python train.py --moe_layers=[1, 2, 3, 4, 5, 6, 7, 8, 9] --lr_router=0.000764 --num_key_value_heads=3 --decay_shape="linear" --max_seq_len=256
Below are experts of layer 2 (counted from 0) of a mixture-of-experts language model. Rows are named router (the router's row for the expert) and show model dimensions 144-191. Each number is 500 + 25 x the weight over its row's rms, rounded and kept within 0 to 999. Numbers have three digits each.
After each expert's rows: "gets" lists some tokens that make up at least twice as much of what it gets as of all text; "comes before" lists some tokens at least twice as common just after its tokens as in all text. This comes from a sample of Wikipedia text that the model never trained on. Tokens count by the router's weight.

# expert 47
router:549456479540531481529518489464481463511507541533467471489514473496540492494489537497513497529531495499467526496499481503476530464500522481487481
gets: "of ", "in ", "Of ", "after ", "m", "de "
comes before: "the ", "birth", "Representatives ", "Historic ", "his ", "Fame "

# expert 179
router:532504489516508505504472498499523500522507504498529494552519518484492480525463483453531470493497444460458496494486513440487498490473455466515485
gets: "5", "es", "x", "4", "2", "6"
comes before: ", ", ") ", ". ", "–", "\n", "; "

# expert 147
router:516537489488526479489477506528454522537465495516496490509518540511500460488492491465494521530539530509484470498493470505519518483506495507522474
gets: "\n", ")", "'", "9", "0", "–"
comes before: ", ", "| ", "\n", "- ", "s ", "\n\n"

# expert 84
router:530499472525509520475510485532463487494501503486512486516526471496500466503501495473482489517524454494472501471463503494506470492519519501518493
gets: "o", "e", ") ", "a", "che", "ve"
comes before: ", ", "S", "-", "z ", "'", ". "

# expert 176
router:516542449482465552495496469511476505523502504501441485528493465511494461494490512475544514482489495476458531464492488520506527462498490483505505
gets: "0", ")", "3", "5", "6", "2"
comes before: ", ", ") ", "\n", ". ", ".", "; "

# expert 25
router:520545508473513527468483512543463513506493472538506497524507518508465496508454524484513483503480503484486542472512480473530524502498486536521511
gets: "ed", "ing", "ers", "ations", "tions", "ts"
comes before: ", ", ". ", ": ", ".", "\n", "; "

# expert 22
router:474526456490527484418502479515475496515493511521455483513522513489474506479486493509484494496459482490426528453498500487493488469486474533519506
gets: "tion", "ing", "ed", "ts", "5", "son"
comes before: ", ", ". ", ".", ": ", "\n", "=="

# expert 131
router:492524490495538501502480498505457499500513462507463506517503506482533475507558475505487485504537485495471464502542491491524500506478480519485476
gets: "–", ".", "1", "8", "7", "2"
comes before: ", ", ")", "–", "), ", ") ", "\n\n"

# expert 1
router:524507439494537493510503472512478495504515509506479476503480496521511497532462522497526471516487459478482448469497514480530499468480510512477487
gets: "a", "er", "le", "el", "all", "um"
comes before: ", ", ". ", "\" ", "'", ".", "a"

# expert 49
router:504473511466504537500482525493525485521482489497540520516540488511502487485506490495492502499501508521472525487495509510481548489454506458519560
gets: "| ", ") ", "has ", "= ", "have ", "201"
comes before: " ", "0 ", "— ", "1 ", "2 ", "4 "

# expert 115
router:536439550476492557543516479461516506498484488502477494464499472532477520517526552485495515533514541504506500485526479488486521511474512469513509
gets: "was ", "as ", "is ", "were ", "are ", "been "
comes before: "a ", "the ", "not ", "an ", "also ", "well "

# expert 172
router:463457526543499508523546476487512476505520486506487467517457496499481495505535521526455497490509527492497520493535484468496490481517486507522520
gets: "but ", "The ", "and ", "when ", "the ", "I "
comes before: "the ", "he ", "it ", "was ", "they ", "she "

# expert 137
router:463493510526454548510516530456525497508466506503519494482535453502505508447573506489523510504543508487543495470491474551490536507466527490570492
gets: "was ", "is ", "were ", "be ", "are ", "as "
comes before: "a ", "the ", "not ", "also ", "used ", "an "

# expert 71
router:474540473492535456496527477557489501503470498526476494477534547529504513503500468493465517476540505478470489470538499510485501474493489491508490
gets: "i", "a", "u", "in", "e", "'"
comes before: ", ", "s ", ". ", "'", "-", "tion"

# expert 20
router:527479510460472483533525476435515477467504478499538480511493472486475482471580502493500511536518468550480464476512484487449475512503499485508518
gets: "\n", "by ", "), ", ": ", "with ", "of "
comes before: "| ", "- ", "the ", "American ", "a ", "his "

# expert 106
router:506495520493467524486513520549549491509485495442526528514535512536525491498501484563498520493518515505483533531473448465514509508473518501492553
gets: "located ", "north ", "end ", "south ", ", ", "east "
comes before: "of ", "in ", "and ", "is ", "was ", "to "

# expert 182
router:503472516527484512502492528529567492473493484492513486480542490524506503529509510471523442486525504461522465511479492463512499557527507491526484
gets: "he ", "she ", "ally ", "He ", "It ", "also "
comes before: "was ", "of ", "is ", "in ", "had ", "has "

# expert 21
router:459478498509488498523470460480559501526501501532528501460505509544489467572520518516512527485485495443508550507497472514499476535491520498484503
gets: "in ", "all ", "both ", "two ", "between ", "many "
comes before: "the ", "of ", "years ", "other ", "years", "sides "

# expert 96
router:505513491507505453474479471480475494545510483452481494481522504520475487470533532546456500539511489501514477500554509542495466477469506501496493
gets: "ol", "-", "=", "1", "2", "sol"
comes before: ".", ",", "–", "-", "\n\n", ":"

# expert 152
router:501466550489476497508478476481525493512510535493487496476501519479510474488539534507531526497527523565526491549509463558480522571527524509508508
gets: "who ", "which ", "and ", "family ", "It ", "he "
comes before: "was ", "of ", "is ", "in ", "and ", "had "

# expert 188
router:535503490505518485535467491512529512518508527495465485524520511508485519530537479485512465520471478524537498510503480463524507460483528463466503
gets: "and ", "ing ", "h ", "ed ", "t ", "er "
comes before: "| ", "(", "and ", "|", "was ", "& "

# expert 58
router:550487520494493462520473471466541522519513486535485521511511504497478494529532534541475551527540510468520495505499481523438442535482493495518522
gets: "to ", "for ", "on ", "from ", "in ", "with "
comes before: "the ", "a ", "be ", "his ", "their ", "its "

# expert 70
router:495468503482459505514458484479500492498476509519511497504501497540508486508538517536456507507512499457497514525507483477472474515452508481490482
gets: "to ", "not ", "with ", "than ", "from ", "into "
comes before: "the ", "be ", "a ", "have ", "his ", "been "

# expert 157
router:480488547490543483485510460526537492563500475545465488515517500546480513529484541444439537527522519505479499470478445533483493486505515492492485
gets: "\n", "| ", "\n  ", "\n    ", ")", ";"
comes before: "- ", "| ", " ", "|---|---|", "\"", "|---|---|---|---|"

# expert 24
router:479521440530500512512482488467502503443505539518453495488524477483493478545496501468540461474479519539491513478486472546525540511521493485496530
gets: "age ", "one ", "end ", "side ", "field ", "as "
comes before: "of ", "and ", "(", "in ", "to ", "was "

# expert 69
router:494527461436475486507461518533486534539482462537495470495513478514496502491476498504502468479470497504422502478525492530520529489490493490520519
gets: "| ", "e", "es", "y", "s", "5"
comes before: ", ", "Votes ", " ", ". ", "% ", ": "

# expert 124
router:465517514507471512509499493533479500498512474475509468534571499518494505469470482495513518535502501488485526484509514487539508454486495473492495
gets: ".", ":", "–", ")", "|", "0"
comes before: "\n\n", "\n", "00 ", "5 ", "0 ", "–"

# expert 39
router:472518525509483512523491529471529467486494512493514471518523488522479503464488523520449498440497522522529474487503485424470487523514507494550536
gets: "out ", "up ", "by ", "used ", "made ", "led "
comes before: "to ", "by ", "in ", "the ", "on ", "a "

# expert 5
router:544476487510503500528487497511509463505504510503420477481501496524495495539518464515473499463518491509488488462496493504529478509504460463497544
gets: "er ", "ance ", "e ", "es ", "tion ", "le "
comes before: "of ", "to ", "and ", "in ", "(", "for "

# expert 162
router:512474507535516538529480510488471489514447480486499472535519474495538446510542508514530486502501518454491507476493490498512523474510543479482451
gets: "| ", "202", "201", "200", "199", "; "
comes before: "0 ", " ", "1 ", "2 ", "0", "3 "

# expert 48
router:513473509520523501537539480469490500525498491458517490517505526518543493512503501481505449530436485459514548540473523465489529452472523488514487
gets: "| ", "-", "–", " ", "; ", "+"
comes before: "0 ", " ", "| ", "|", "0", "1 "

# expert 4
router:513458480528488483535490497453511504496485488497489510507500505490507483471513523474464510531528516451486515501463482484514511516500513469496468
gets: "of ", "in ", "with ", "from ", "by ", "including "
comes before: "the ", "a ", "his ", "their ", "its ", "this "

# expert 54
router:499499502496511464530526485482493499536469473507467504502525526513534480459513504548488496534483516504473486474497460543507465490545495467461460
gets: "| ", "in ", "In ", "(", "during ", "= "
comes before: " ", "the ", "200", "201", "list ", "+"

# expert 12
router:480521507454473477527497530484528490466505493494514507527464489499485493533529532522481548496489523524511509532522475524493485495505508478499525
gets: "by ", "with ", "called ", "following ", "named ", "used "
comes before: "the ", "by ", "a ", "to ", "in ", "as "

# expert 168
router:477482542497491488532510455471498488524533550496486447487504529514497477508552520512503517537479455512532510482520500502459503511519503469467523
gets: "and ", "but ", "or ", "he ", "then ", "while "
comes before: "the ", "was ", "a ", "he ", "his ", "is "

# expert 100
router:527521478491532508541486480486481509508494518506439479510496487491463464535525502449550508489487493495545540529489465488513494478511486480496504
gets: "o ", "y ", "a ", "ai ", "u ", "i "
comes before: "| ", "(", "and ", "of ", "|", "was "

# expert 79
router:498520480519526497523491481508488522507487496516466475512496497515451499476479498531554490496484484490471499471498496456521563513484486541479521
gets: "y", "'", "ly", "ay", "ing", "ery"
comes before: ", ", ". ", "s ", ".", "\n", "'"

# expert 64
router:496539458552490501456456468511465481478510511500475471518503505530509502452454479486529447451492465490432458480512522449501484485475515500513527
gets: "om", "as", "ther", "us", "ard", "ad"
comes before: ", ", ". ", "s ", "ing ", ".", "'"

# expert 173
router:519495538513546486502511470476497517467481475506507470506520513513511494472500525523501479552515471524541477520511492503529501479494511510507480
gets: "May ", "December ", "July ", "June ", ", ", "October "
comes before: "201", "202", "200", "199", ", ", "197"

# expert 178
router:478511506562494509493488475508485483498493478538479467480503482543481471483437470504523538505469485506513463452523496502498514492448465511525546
gets: "on", ")", "il", "7", "'", "6"
comes before: ", ", ". ", "s ", "\n", "–", "."

# expert 62
router:490499462505475510527494495453482499497498529490511493489497502516520495537542536540514514549516480494529541470491479543498504522493502468511522
gets: "at ", "in ", "from ", "to ", "on ", "with "
comes before: "the ", "a ", "least ", "his ", "this ", "their "

# expert 33
router:519536488510511494510498526523474497500482483524496462507524484484479498526506541481488541459537460502508483493532459536504493520533506487484524
gets: "th ", "st ", "nd ", "8 ", "rd ", "1 "
comes before: "| ", "|", "century", "century ", "place", "("

# expert 153
router:479493504521449500507508507483512481472474510509541475501551500528498470480509539542474488432525521509458509497487483473482494512508504501525501
gets: "which ", "after ", "time ", "that ", "where ", "After "
comes before: "the ", "he ", "of ", "to ", "they ", "it "

# expert 13
router:503485520510492484509496520482527462516496506515474527496499543502477486476518539505517521560508498445510536469499466472471521466447499463520515
gets: "\n", ". ", "). ", "), ", "; ", ")."
comes before: "| ", "- ", "The ", "In ", "It ", "He "

# expert 143
router:520511508470498521490508460493491517550479460467470487510538462465482450530463487486515491525498453481458493478480490520505505470508459494521550
gets: "|", "ang", ")", "^{", "-", "."
comes before: "\n", "\n\n", "} ", "2", ")", "}"

# expert 15
router:453515491549477554508492499501504478492464491513485471506526470512478502494494517500452502471491496497501527531518447526527500483513531498532477
gets: "1 ", "2 ", "4 ", "two ", "3 ", "5 "
comes before: "| ", "|", "years ", "May ", "years", "million "